From a checkpoint of a small mixture-of-experts model trained on Wikipedia.
Experts: 128 experts in each of 11 layers, 64 squared ReLU neurons an expert, 4 picks a token, a softmax router, a shared expert of 128 neurons.
Below are experts of layer 4 (counted from 0) of a mixture-of-experts language model. Rows are named router (the router's row for the expert), up (a neuron's input weights, with its number) and show model dimensions 0-63. Each number is 500 + 40 x the weight over its row's rms, rounded and kept within 0 to 999. Numbers have three digits each.
Before each expert's rows: a language model's description of what the expert responds to. This comes from a sample of Wikipedia text that the model never trained on.

# expert 9
It responds to: Music and media nouns
router:544461502479435530506531492547486556508535494512528515503542494494410534567491462460525522485564483489468466514522507491461464422499555573482484557559452549464508535603532513532537505515497502
up0:528465489502455529493497427563533441442515522398535476501483429524466499435506494448517543519449473473465516492535437574570536428458466517476478470550546560517506425513499517448484462525478612
up1:433485484523475472519531626490505524516501524546544560508507516491524478528448520460447470551438463474510507471557532498512457443507482552541482513529516469502451472574489585526501454534527507
up2:496567538509476460489520450470479463521535416483512443455524537456510490543480471484542509549440504552464514501506500470455569478465507523549559517508536483486473547534502497590529488571493594
up3:544477520465468470519487541578460542495514478517496522562473495537562476476509511596458537529426470491521572505492558465558539498487512512478521518503483493552556451510521520477555527479469496
up4:523533441501465509515479518509539509533443514508506457527480545474524489508506532560509489513496548469490519540436426477565462475464552499521494574452462499588513477490475463516510512501513440
up5:430413503513489519492504481526550526459501442491433516522487514502468587513535542472457492526580510504534465560466523412456591538505488492585583513546506511495517507533518495520509493451497544
up6:519566528498489461512554383462487468420460461453504468563470487575462448512576481480518581620498473530479494491462486474473547510450515487506479438490505526527462547544570440475552519590478518
up7:500454522408494468514490502564531473580475544528457489578523490530435485435499457417524529545529463524423476498499483507423547446486487505526490521492431518487583466519487528469421515498503448
up8:483508497529564546474490552498506446432420500525469490571570500542505414465455557542540511513478594466496526462501506530468527485474539421576557489470388504493441544476496475524518402444523523
up9:498559493544543436516481486482494452536536461483492460492471506567553530448526500468548536417526484499499405540546460542444503482559550520495490516510545564453459582520443500482520462523480511
up10:494425444537486581493520539438467478431521501535558487487516497449478464464545445521493513490481464543473478424538533510537532506552534493556469560499551502461507465475544475523498453472459451

# expert 59
It responds to: Coordinating and
router:564531553539487555509471516503544485467458502467447436449564524450428523512489548464524488528455427505435440518528547553470476473446515513424481509505469525514512451524505472479438474513565518
up0:475513433492506533489496431437552537531515542582436532484495438485460482525513444504522501519510469465473449618524444489522474559542392489528510569496522511443460533561475510533472526600542493
up1:469447474498564488485484469531491470517591492501518472496432460498475499526508487478537533493492486474475511559445459578467434471484522456521436493431448528483493506480549459478618522481488483
up2:484449453504506491457535482499490430480531405478595505489524632501499504555495493516477484452510488522421539482441516491482455536431546543530461469496537503524541513533507478448477485512527471
up3:543500525466436466508518438462459432483453520527531459551428457431508424506561476514497501494497481475495486494505526541505451450483528503529542516452462481516520430522442435412493501498513542
up4:453458481446524442533475519442522468479491474464498473553463504534479536449462478460488384577483446535515467463502546490453561534524559532535479419446521474480496474428469566585543581422519423
up5:486492386522447486542536529547443522537473514515527460413473483527435456463544521544534433443567506493523487535543493493459527471605491497424494474519536517507482505586552526531519543568516569
up6:474563476484525482506474474504572492526467508525487485535376438589520490456535499476528533560511491473503460515510547491530489478509451453485561576491513501477499520497512470445501564526508486
up7:491483494493570447478499500553501514517510551581472455537495517534467513486542568469492507383519529551475535438521517492564499473545547512454484526436540467438459494429378518444554524462551497
up8:512455567468531509566508448489515453530491539493499483461512506560560491534483454534446497561387544511498511452467530513518498500486531510456474496456486589511500400498490467532489450552550498
up9:513507488508524374485498497550488476519515414556472487535526516555547532529483500471492468541573548528543520470476526468504497522475466513481485523395455482493474572505458530555464489454512438
up10:513554545506539491480453539516509538544471459532449436454513519498552539521544447445480423438505556514500512611494549481472485502511477530479539565470475540559419425544451514528456583448590541

# expert 4
It responds to: Infobox field separators
router:490527561621534457513521448551492514583510523433529407486465513441499447554530477423509449522509475546447495531429579429538463535560499514468432500555519503470435542544558521542476511446421523
up0:521472474506490486451556437476541479474497505473526470471557491448466535472480492525511435525532528496515518449491596444501543513604460526554452518495467505488537611499453499538499518541496595
up1:422566481488507416497516549560478494480511549442552528526529486470517544456456568441478534525512524515478505569458524512551483547497460476462545419465501529422452499579476487456501514502550462
up2:525414461582582544484559530518459461421521429475572505500478542458480548580544526538490557467448475531469494503527492496523500430511510441501504456531494482526487476506572511478537542515447508
up3:528499513500483457459512563498464459515494479452497534496553522521557479475481519492422494533426477512492506446598466472492409517553526501517461484499537436492440461544516525503468511484472507
up4:484556499539584512444592493503523533481501464494464493479493547547514478453452518480538451594475523496625543499570485543442524498460435516515574514482430434517457510508512544548529524459476489
up5:483481526543448462468511487471561473488555526424469473500474439509571496516542444500504450539521525540505511445404494498467416531604473476426486519547497541531476533503531458527451431513551524
up6:450559464533573504512497519382539505475481507512480520485549494485494426484548479518489520474496465513531485492598498485482504549499461496524552464506536522504485527524461507545488456490389510
up7:550490535520517551554446459477543454510590512504536538520515456525479485500442526481520489506556551513505513516494442517472457435501471479481459526479545478553537429508536519491525527447520490
up8:555466483451442444501379488539492552520484479457473493477579578505524464444484451439520453514475465452538465475479501527458471428478452528581505468593506511481526525519525427504538546506487533
up9:504446506529543524573529503568506489547469497459521458430562530482478481451455465529554475487511493459513512526543466535470531474471467448518511583474478525534462507514459480511493469450545500
up10:418381472513485492460485467577520509446463500426586521501527495486460485519538508522510458393506530504488498510523445479480557559483486485542498446523475494483465500560501528524524459543406549

# expert 40
It responds to: Proper-name adjectives
router:471492522454510510430569478447482578569571445518453509516451554550494519539424492506466549473555495465513430498470475499499485549458535547466506584534536493475551500524463512524559476539531452
up0:500551550497507518506453523437585553546500463513478455548555459503577505499437550474425482507540525470500394478468521577489501539442531494489521455443530473522498519480536455523377548549494559
up1:486458547573545414552531487455448482545475538518514507486495478533474525492445469541483550517514533477516549538473429466491401509491446546541513506496551552479445476504443535518436487423475493
up2:453523403464483479523448541444503470491503500529558549556531517510455461468455479526522472536507473503440479524510532515496492505507409548595437497454493530454583516494498514494492491535576473
up3:496433531454443521474529486516501472519453492492391495516551515444499493487531440511517498460466438468473472474478470487544493478554558490482516479522504493434547532483484587500533493607504524
up4:540545500501527518451490521535437516525494461559514551474459487475561469494475535508454502416517499520511426440487425554506476509458474520526479485549437550509513459454525431533496405516460483
up5:526559481576469477496525529490511558504517538561525533476485565426509495507535528440463533548564455489544539551533518471532528578543497528498502463477502474544480583501552552475508532476480535
up6:541491535453505560471487506576474519487564427470535492425541512502501466503479501495463427528502465507494466490463531499521496510474520522463517519534536478511570499510430486474442457511533538
up7:446511533471478523522488470473501446516516478499483483541539506436461453480520458537495533468544419448472485542571560521472506426483501474496508540501429447511586484443464416458561478507529490
up8:514504456536536516438529455528502497442540493474550512449503547451476517461470553566483494509525534469502470518450516482496470514478516484424426508502524426437460514524499587507512522519496511
up9:512565498519470494566519532536538524531459467518484581432509505492434452513485533501505453504539496561467508432455463440459486569535484478523533499490486467531560503433428529513572550462454456
up10:454452512488539465576527526486546549508566474560465472489489479473512407434539494559551529502518489502563499498461560518471452424522451513472515469530474460484442506519510462473502508526556509

# expert 3
It responds to: Sports career prepositions
router:445439580479498544445470418430489559481518506429450531481503438474473444513558480457467451530520472506488469537449470554527586486441505524506477477531460531581519528601467539488470488511491513
up0:522520505515487490470523478541478451509507493483476434419501445534512522426476484440561526498449525537492462515551511474530545543447519526448533526503500462522526466502468503520454473530529426
up1:494513517528512555532473496518511509492538543460468455559432498562545479514497539507526609483530458496479483549558548543471468527505415505492406449495447517529537498499554511450494497444480500
up2:529498405516466485494452507460515472464525495508494434467482450460497420497472435459418506487529523510479474490444496505555520444463566472523493452534494405419480568474484544524564534480534525
up3:494479483504557437556512462559540524483521532491631549526494472490482483569527506507432446436546528525499503500461484486482489490435497475481423475511391487526528541554565406394496473545524495
up4:526484477515514575497528448476515518492539513532485536513541564471485477518553551494492455579502469501629533501479485445549471551482511478530493498569579519508442531472562435450507504477524545
up5:515396499514459435523479498459478529483424508481534586530547502485488485483540527505516520481521517493499482503482522521443429495481456524506511534494525441436479557531525517524471491470551598
up6:483507465526456557582519430481537538525565473503443527513473486534440546513499461465466489559491518458525486492462471527533526526507489459486477500488481512500442530462441501502517536504523459
up7:535501570500453522441563477535532514535479468475513524461489479482525482560471481561508502550534456513452466515536576509487536627451547522544574525479478488473586551475510536460475543532474490
up8:502483544594509541531553453541457525519544561478525449469466504539487495562500532412496528483506490478536477531530473479474519519483553419401534459508421532462487503530552504525439530522463465
up9:438517520463464486559523578423468501508475414524503509441533511478557500542539479534490496583501495468570564535535426491508552428479472442522494480462457429557504486490469538544453492537549471
up10:441475551485520469436496533406469474522497501578446462506508509486487537510414390467517439511519505441542492508565411522582532555445516518563506471517415476463520553451519488537453420457436478

# expert 29
It responds to: Hyphens in compounds
router:470457473526549629491537527504509490462466514500489472550501467519492520543485528520485505521482476549497467431481525528570523457490648413455514518483535522420547500483445492454483466480529461
up0:496506483513452526481448562463479453463524532517436465532451440447468464466492559504449532417552488493488466480475579484519539492387513515514492482410467471481589439450555448549506535447546465
up1:481424518448475569481536460530512475532510461519527520510487487541518494523560460535428607461535535476434516470481464573481494529506506560498476509466517577458536499446497532487464508529534492
up2:439522486512546494475509524539408479552471453514498451512524523427518494447494484496488483452501465512439537535475490515463485483508520486541457593520474474483467572475452603521515551440497477
up3:511408450452483548502470546426501522630505409548553452508466561549515502479525456575486583496527534492558423448498509570439540589519504526502495497558560483494476451504460511507471480492453443
up4:501537485513410489517492500445553491431497502510522495556506476497521454364491554486547432523529589450482551464500520493477457503480514480507493465530487620488547532459576425487537513512534571
up5:531493546479563528536520455471490475502488506491494558527434453500560478565542451503418548559557458441461491489527517491488527442443582548576453459489459436543474449460431488460526518512501508
up6:504494501489525559485587538520462447538474501475505494544453460500499435478491531565482512438479463497436473535534557505439608505481466482522491528514532475472495493505497525425510533533470554
up7:531515482489487438492426451442522533511480473467476453440529359440548444489503512462471445516487556507494498538463493483493539472484504527521514484448528503433447546554503465546466429454507525
up8:540590462503491521459451503486499475550474538423481485518417498594457437520522504464552553505474517520511535489536530444413462505441536519491498483473552485438536498481617457533451513550513474
up9:515501545537502510442562482486453464557464421462547497533523496491501492466524526570478477446491475543546475591614495429480520469492506461568526505507582517504523447470524509517517473549530485
up10:453522486443506506448496478476502483512455507517460500439536529503470508475512473428491408447458511578538484599505503441491567511446513529476501457467512491497532494509534507522528516491516476

# expert 58
It responds to: Past verbs and participles
router:459544471551484551462444544626456509452529449462466465515433482534451444555505515513565556455534503462463502556452544505491461517465518520508507491519558519430556495497503523577515496524538575
up0:564461484578461523502569481585505443484476529516637490576502427465493470554460575540484518489545454564484455488503493518520523555535479547491517491443508591412457531512474522490517525452609475
up1:440521536524430457501528488527480505497493475493450565544398453530518429541533553480466493487514448523474481518466489532557471493518482430532573459528517558482491455488606478538548552587482507
up2:430508507477473498544560437536554486559484479529491425569520484447532455490438466459476486452526495485543553454488567499505451568526543446504501572472532592486489550466521457524469532455524521
up3:530510482471460484526455510529530462531483485557539567488483509427493534519421512487507436598506480461477463542493473504585464448546497470478481453405484594451480463465513497464535479561494487
up4:466495446509495456461464512495564513538517472498472456481518498572481533563439451532598506523464542489560503450538502535559377559581488454443505482457556493489475558545513562454589519554498552
up5:444503502511409547503569607529493533508543550472515460499492437480505510503516554492488527486508465510514526482467524510563519529447513469492513504436511573492460484497576512514546467505511478
up6:437482551523522465474475520415498473482458513491452533543465521504515499531550463473510568474515495497500528540506525479550494476478479467520559475476567509392533505583535530499499456498533499
up7:477576465469441431491571497481504485538500431443513507504522463455499562467486499559463484531478554482558491486406462457505523461544454460551549550563489462473537471520485468443544508446515518
up8:558472650503500548483485482475469514516502563455475478429583534543440539490507502517475421515513482478517432540519512523508477502484512503496472491508537518483484414472578487515499509474514527
up9:496491529506490528527459475504531510481521495542500579545452497484482472528530492500496456420516465535563535567512553522464585454451449459476485557466501493539510523442456500555599444513463567
up10:480479415540469479472487408530494404498561510467515501449563490484501455510486529462515504419460458477518467515407472491522448502515480468385556488524543515507516426496550480492509429565497510

# expert 30
It responds to: Title and name connectors
router:519450570530558470539538447472489508495506515479509499505469498448440597524484454536529482500527537504486467583493484583409471540551534479501491521498517543579497554468542512507446506481446472
up0:448494494505515417559524472455508463500497527440492479494398460576447561462491526472457501486542490490487544538484519442558524483521531532488455460478528436516498526537498489512421501491499570
up1:521423499551560551445535433505499501522504530555531462512514458458495449539504476567461479468463471485553434522550488507540504437534484485517458584468489484488484422483490523526541590441463522
up2:436457480517481358506565509493502416451495471419500528453489601516472513464491502495493480482463460501459504469472528507386442569524460472485503471454472471564494468530456510568509590485511442
up3:459469509553550520524446534495521505531484456494540512478471506431470464504476607473446479518482431526444498505589527467535523500532467492456556449485497479458494543496514440471506527569478483
up4:484498519590447504455518481521567487577587552503570543541488609473464507434457473514450507460458511496505564503460550547506582472480465479500497447487517472527447519519568549587548521455468553
up5:510519501541546450476513523518538457493489549440563469537493523506506532491437473456575476450482492547555534464508505550498435497543553461530514607512547512479513467522512410470485469497526543
up6:477506529532525530537462521465408495489499486488456482429554540479511452440466497504456502525477501487517510489478526524473387476475522554437558549439469474499477497548462457533439561494478500
up7:494516556581504556487593533474504536492473498474505494451535553457543495539512466520488467548482461464479487470564466495520491467487433458526480512469460477477460521510520552523480528498513519
up8:428437467526555446520572532439433527587480538471513497547542475470487477490531510523551529486407549501516555524528458523456503444498583542573525533462542448531510389486483417455524437536538530
up9:408433471506543467470528461477506507498465440442411471515488415546489511579467406576504525455447417531477472479564507528529488496534469496467539474512510498471490547541457498455519533482522530
up10:508386475531506429497445502461445515444450424509463518490560561460490488559509505490416439451507455444497514505471459572481431540450474563495515512449531500581536561553442391491506443490433452

# expert 48
It responds to: Opening parentheses
router:466526442587549537538485567476539468506513525535442525516476489487455506521476523508424537534469456451443463528456528482421441516598574504465547520554513513451521539490529499518473555464477444
up0:468489468479493462472513556523513535510478479507521485549437503380484525514549518556536533531492514552511510488493543494546471502474474480601473586496514410445538466571492469506491473528519508
up1:519585546416478508466492498502520505538518477540483542541461466477495502535548493555502565522415553445516547514491417534572543474476530518533488517479494458417495579570465557494436491485538507
up2:483472445498498535536471511577455599370474505478571530482491527452487495489474538529543488489461477497499503481574502521489451537518570503476532583500461540437467511494441409483456479527467466
up3:454545519490535456583458524488522521470496528442488453470486481515450518505534496485589449427581454456497520425455495559416471488520513506496538455578504491467395541459501463442493499504568466
up4:556558477493478446514482442495485461472476530502482455476497501469488571503444489491491485511517501500549446535503560459531555531477544461431458555491512442501540452525475486484512481485500552
up5:485565553498461471499532599510452446563460442482520509463499486505621481490459550533421514551490516542512498489478473518483490559458458534544559494523470503555442513467551482502513462465470492
up6:481501523479514478471524450515543483447485473474488456483465548530459538509491448514544504495494519551512498496479488459500503489494497460528495499547508527528533529537526428547512456518527428
up7:546485475534492474478570504501524470516495508442493486538394476473501448520546484475478488504502519545460475471528508496546534521483454483528484497527489480472527511588510461476553534488431534
up8:482502492457505511472493487445491532461451507525448573520435462518476544495527493502509494453524523470499503495474504524453501492457493571521478499481474509394531472458468527501439514386544444
up9:500469540533500529467488454460439475508536472580498429518531500571470479476427492499442551495529498513541451477547513520436524470463539550556469485531509468510472546444473500554457497448487487
up10:469516505518463570462490527507393460546492495526495532510582457539474462444471517593537535521543483542450503526412478488463475518525455507405416540450445461520471436539476553482543469475496488

# expert 24
It responds to: Definite article the
router:507552566549492389490497480555505563510560484502471535500474567502409504508457519555439509510448501541499519501572528540504475478481492449530501552514585521498477567522472434493488429484496461
up0:544483466533513495549451483475408470511532437466434509539483500514516551462481500513519524587449521474550497548453501516568508452511433459429422515517517483533415514467528524545487478454506499
up1:490486448462462487473544484477488511545489414499544472512481524452567380514565505476380503502498504555510518564502535466556507495491419553514528469524560535478458426557547472505587529513457542
up2:563468425628500507556456514523413485512532479477519491460496481500497417525540492599505547415459478435535536475428508528454538499498589498451517520518517566502423498469513424519516572480493540
up3:483497559467510533526490487453611534590569529538557433436521459496552452465452509502505526505496439491543521553528496461469430507517478512456484413527545535498433526475452563460507554460491562
up4:477508558472435465443478453476521539614538495513445531411508547550542513467459458520475527481522479464498581468410463516518536484516498544435562535471551450462475596516511495539485483449450550
up5:542507470564588486408528504514514552478478448528496513443483496571487515486518512530565396462559442531485512529507511510507531530468482466532516522496505511499567417481538551501520566551524505
up6:488469412593529484459493475559528501562497418448507517475511555503470475427423500477518491519520494558527465529450530488465479426455497465505422553493536507540468522572498463437489522488456494
up7:517526608434552471549440484566566521511552520465513501465494439530569522489399480492546485454494492432494506460510541539532476599467562503484515486457491508475533436455451550460470490472479493
up8:583583511459482537483501480455500528448513505488453567511534553550467465435517492462420461555464501496477461475481452455505494459476498470538454460461478507501465501457568427551570572507485532
up9:489482468498517527576433573507481495550501469464455493540567519507540425440451524455448507473466528472490496455414504484474479510568449508517462544573510651491466542465539473547452577446480481
up10:475462473464513585466470497486580491535489519502530524409488471545487570442491528476499516470526548452575468469526517540414553529638446421410491470536511462503489447527479539402527476542410424

# expert 14
It responds to: Colons and dashes
router:523549444465523550487466494484488554486492530425506462533438534499482517485396539450563559474527573516509475560464499536488510483559533474518530527428469544553514580497487497478457518490438559
up0:480532506498547516464466571439571534516478511430438465489565593521543450429503481483486504561546491540503528473497471461557541511600491503489499496511421463596483573505450490496451466487488504
up1:445460466515564469492517506480504478563474504461436576423512517535501586559461496490510505443498417500430500531468556514549458497582461458483578577506572447476596531468448470491482490438545450
up2:491571445442518521463560476424557477512474505504489510532447563448550487474540508424561501538488512483525524467498488509558448488454516485500478422500475485474438566467522468434530472488535529
up3:489462505443500453496569507475518551563499560560471516491529473495487533491502511511478438549522501488488490532438477479435528474497473530461557414432467560478494496542432564507519469455526541
up4:554476522554467535522466559508500516494389441506449492584514554507525535489517570534487449469548553428498523475483393505471470502437405511487554484449433496507433497477509499505478450508514488
up5:537499488514503407469491436486501498545520492483512505548522548468466504524473562505440499494535557510502556504465506465534487456373477571520441546548533510547454488508474462450483469551511529
up6:559544555548411480458491467507508537468479493506498496491518522612520494524505516494555525537468613486500448561511491484499451507519514460554509512512533503515500527507516461493479474462461478
up7:482462496473518493466503555512448513499542437466520518478495538486531458523522462607523396533494558434476532508517547405548461533559475488451541465455496454536532512496519534514559504449532529
up8:455463508512539539481514434477525482509501500570508526553496523482483409528572449397454458481546529443440509524491488517608514587487428575495439525455486521502473490499450483507423461456498526
up9:502509507451528407562463491544460492521448557441499551491508524482531557504477484486486536487484545517510467532480504427519475482469496505467609534456519497466548508536531473423449537492516475
up10:517431549471430493522446557425509527584455544449540440443500472461524453475529520501544480502444502519506492475519477548476441492495526531525561478543576519522519527452473516508538479569540483

# expert 42
It responds to: Capital-letter abbreviations
router:580543502482466514463579455463528535511529515496554485528465477489494437503472574529477596517503457502497475446457585566530483494519583544467535517536497592498466474521457477517439606443475491
up0:547528479405564544494527545428483514526513587647525477543510512487486491540538513491418536486480483486538580542433496502583536490443551535536458527471526532454462501465413453517417517533449574
up1:471536434511441573447426483466522509403514431532450457486505516515472488540462459530484572515535522487463507362581476479517521458517563480484434517452470443410469474537498495471465490451535509
up2:512504486542502453499572521506504515491463553522542571561498496505550550489474466502447492470426502501420467465500445495483513519520536519489525504473447519441558551557458521491503484521559509
up3:538480556528516518485476545491477438481492551427531513612469526474562449489445552469567550524455425515531511509514587508521498481507495481467521506483465485523489461518580480465428618532460503
up4:573463490490585472529494478508498525461438465552517533537506597464536475494548536548559533527448413566485494439505624502493460471534486442437497513542498561524442512464528420506453577438557524
up5:521509467536479452462521502546586460500501475441527522471526475534566551529493541428540531556483490525513511523531507435456544531536531505459451613511534492498506406491528523484453487543545520
up6:553494507474459455489445459573450516493422553511501521524607516491548494512457406528533488494514476513528468502516523478416419452508539518488515535512522490458493417448530539451452463535470474
up7:478494462498494566470519510466552582470540534459539480523542450470508497488561547500472562457519471516575459521481505544541481526518503449445513523502521528473389518503510462501464474537568483
up8:564517573533456472503495526521520463523510524460457484494479514502482465518550485522480516557446472425468511497498492532541551496478521405472465456491492434499468501460582436511573554466480491
up9:497568510522482527478530472475511475455516390518529474500495513493470566455515506517447488501508471481508523458434489490541476458496495461461538464466465522412528525577417560468449513497497583
up10:465430530533430529480504534528475490460446448506523546532508457501508517461491551550574448538522466494547530474496497517575491472514525396350472484488570495527476540505415523469519471444599561

# expert 5
It responds to: Infobox field labels
router:517436488546521498572522475504471505555509500504513542423529568543467518561579477517476428508527442515461495525546597421555479456536500556504477491574430583516455522586525525535527530504536475
up0:513466512563465408510509482506426509535495431538541529480499529545471488488490562505501470572490489508441557510616583480531533465532521515485544537491517471537466566444507477537500557500505520
up1:513448513550521524499483526484508485505470555545506522469473444510556479466483519523453479447537488459481469420522483538478475540494482547536470544547451492497467497511488408500422511575502460
up2:495479507486532550588472537480559543490518506467521494470514501551435513475518446466503457496500496496464566358499482462485488491536457533531522499430439474529447505495561518474500467442504540
up3:548493486498460518509436508516469480489518419480489496460458578427486481548500475492465500462487475487446490525467553461555508477542469460538478485481493578584515475483530554470504477572491429
up4:500487459492498437541473417486521549516560474566506457511537481489498401452524510525514497466520452493464521537445498462487621420467462565505525521502496593518468516490533531485494457453482535
up5:527472568479483509481409424461426452552479504461492514561469528522466638500522526549517519534476500546485491493550492522502402516426495495501460480518564538521486505514509477532509523451528500
up6:492481562474528489513465453535504483458512490537523472506469462516512520630501505475559489510611470438497420490479498499564521463451525486519458514478459487558512552456514584478459524482490431
up7:480491564429485491479496473471523451412467479500479524514475559521544490512549465479554453484493438475557429555492502510556526524462533412460498496486493506493486442528556429427528488502460511
up8:486458518545479518406575455462460421536547525515520421487467479464501501581538521546509479509480467483556470477464481436542468513490455532416504449541384546452541502432514532500465496476539401
up9:525506450486403508509524473424462465508513559513459488469497527514474466497488480476465440502498545461484567514486432489503441611483516548516496435516520482422559518546501524450521483409495500
up10:541536493441460530430480467603520462472443473531506556520510492503506489471509488490447529493499452534431536507558473427522490495519471500554533560437532432517462525541406529476531552484533464

# expert 17
It responds to: Title and name words
router:453460512477569535477550466471480543549497552568422503508450489466437593515531506481528515454499565444476482587537474561500485472564579548485533481519491520482539575500489577461522468528489477
up0:518453516475499439420497525471537510492548499522527512467498471430488467509524486480455552554516531508578538492481443535519540457489463577448533526473544421545423578521478450503504524474531533
up1:483535468520493531508478532500483508491501433461546542480480507567432459527507479449489473524433520465462541592466506564497463466472510509463494509565539520535521552422388500519464450512540538
up2:533435417508442550519539498545468416476454467559454384427463465477505527508515523401491498455439507496517556521523525547484490548504411493514495411468479574485485485510475493480524514411505469
up3:464516445486464519479496507477554528473434527518480543556515507577494491581524496510510467498486530496467452542466461521547500528510493547588561508483597468442601472499445482512438518505540490
up4:435433442528466479448474587466540532525426516473519556499553462546466479556510444497495485486504534579542468448450468489509481523486480544486520531534486460476530481514499454511461497520542512
up5:402488458466473447462504548507482447538463537507505458535492513440497516472498571517494527491548516542519486516548511496465509502433518531520539473514485407498495472549424478532473450494498497
up6:487471537496545467508488489554539435554465467428504515507495508543542525466541552476442522518501525517509502474477543523524475480580473468449544515494516451471505566491522448465533505509523582
up7:510497461491530480530513541489549466501573503570496447527401496483531472446418546562430461476504522486445470503450522557525500541499404463453485400483537516571528538472416537478472489440453511
up8:438533487510496519551562424419466433561453524486461484506483436511518514505538432487452462422492521429517553458469498451522531504471464492518499463472509511501511575571438515519485494516605467
up9:512553479507534520470517558490419505515480448517513436505444455546446440531539553584490503506497473546444594541524488479491439452563439435512449560504475500484525471462477542534521507495449538
up10:541534498470460503496439575549485520434568419567433511462477468463493523537440515519456509553458512504514508477479471566490513520451532469543435502496461480519496491401509509420534432557477555

# expert 55
It responds to: Biographical past-tense verbs
router:479484536493406545516474535532447537461545526499494450472580548489438526503517503434509466475495505482441493506460516533493484495465459521482481441484537492477536538498480495488477477511485491
up0:544517455471471518484483527541475489475483489542505506529533514529478460464550528522463518527476454503500461518495526611480574506385596508467504521404486580424610467483486552470456527451475502
up1:487482538490602576529476476536444496455485504580466523482392547586464460496476513554516515519502554525466528530467529485510513551453477486559501444522459533502514522568456493559558525461560458
up2:526538584463478621556537501554504468531485484465489493512510471550450540519569503518494512510534538552433538479499530535515449489514524542457433499455498530486496512500495509503479450523537496
up3:485457534491455419515481572554486461555473498432437490576551522580555571481468493543454552439475524513566576468491526501450519459472546518415412467527485539498520543429525527458498475446478426
up4:484494498547524521520464540488482492507535540457529440462528424497515501473430550505539516534539497557514515532493484531558460519543582512510528462550576459465469475517376512398468512490494440
up5:469540406452470475450520468539530520553474432524550578438564490497433443501526504524459543425482522547449508472509519518481476433433527490492479483539472494461461467498482502482508445519464515
up6:503520421484463489517532550525542531513496453538408509456463544493473454598506547503586517552564479498436464478518475503456430498498530493464481538539494459514473510469371592486556508590530462
up7:493465475486552525488545504465414537576502519494481485532558526449483479484526546489456467398486499506498466584521532565563494472505482537494527553492525436428478535547502474447477492526534497
up8:482489510545531482408544535484534487494528582552491539556517561509516550460523478464471501518506578433528516467515538496488451500525419499443412539452568519505622474456465478504460476473469503
up9:485491458550492479534518432523474482529493491473413449565579534466474500484434466531514443477474518477573449570517489509520502475448514499499424447419476525521536425538542562557471530501480552
up10:478535469521518500402557394501483443510550485513494535476532570429530553445456514472543491535455522526482457476478499456472538540529525501530458513482535463515568503488496438478408458517488518

# expert 51
It responds to: Particles and phrasal nouns
router:503526495471462540508498515468503466459564492484507458487590499445516498528478450508563451565501407501429422509535571530512504468418482534458512571468491517442470599515485453540482461550553483
up0:466544504466420564519495548454493542503469482430501509557496619532456494533451504540507431537577492482525522537520441441502520485512438503552475468520576460501498511452558514492490540492502523
up1:466489502483487533490483515481515491536537450486455494466439526484438441505633535531492537474571502540527506486559546514491470479487455499482534464530503499516525552561509481494566498569510452
up2:476505489499497535504483441488537523467491393506463500464477450525478535522497530560496457464547468463474476521524506579538484479475445472540526450471458447474501523496500562480467529490526581
up3:556461538526503537558466505586482492500520541485560489413515473411493510465507566462518542451527427447547519419414492521468487475463494451408510448489546461522562465528569443503440550461488547
up4:516400454459532513517471512434483487520502548543525514471481518490465471552504514498525537473492465457527473517485494564514522426482527490406499492493527520468477472458562463460475474520478496
up5:558468506459555493511486418430587473472529516560518495489516486561490506528501535497481543568545419494512505532538509486492518438465447479475528581454584508467508510461488491483502453523592513
up6:488421465477580482462557494548539459478476409531459484462494487496444520494466502514468431401539501546505558509503530551478513492477455435546425501496527519409515504484489509531527501473521470
up7:501510525473508453479505479450513483444523454545482517467493491491554565517453485524475478527462415521436475482515475519487499472433468485504509516422477470530432456546465485513525521506560433
up8:505527496515468485545428552501505491477471480413481505553564605483514568460489501451548480515464501508481530474491455470474449516541521505492556456459536491545529441449502503493473462478475513
up9:443486522477490493526514522519503491524554499513482563478508577499456543563556496487447426502582470511494455504465468505579516545492473523459525530541477418492509490511463527583477511467503422
up10:485506509532454481418478543457510557526554508554537495538536544434457473523407569526543487540465483534493478554536431515563470516553488464478527477559508507561571467471538472587567552562459474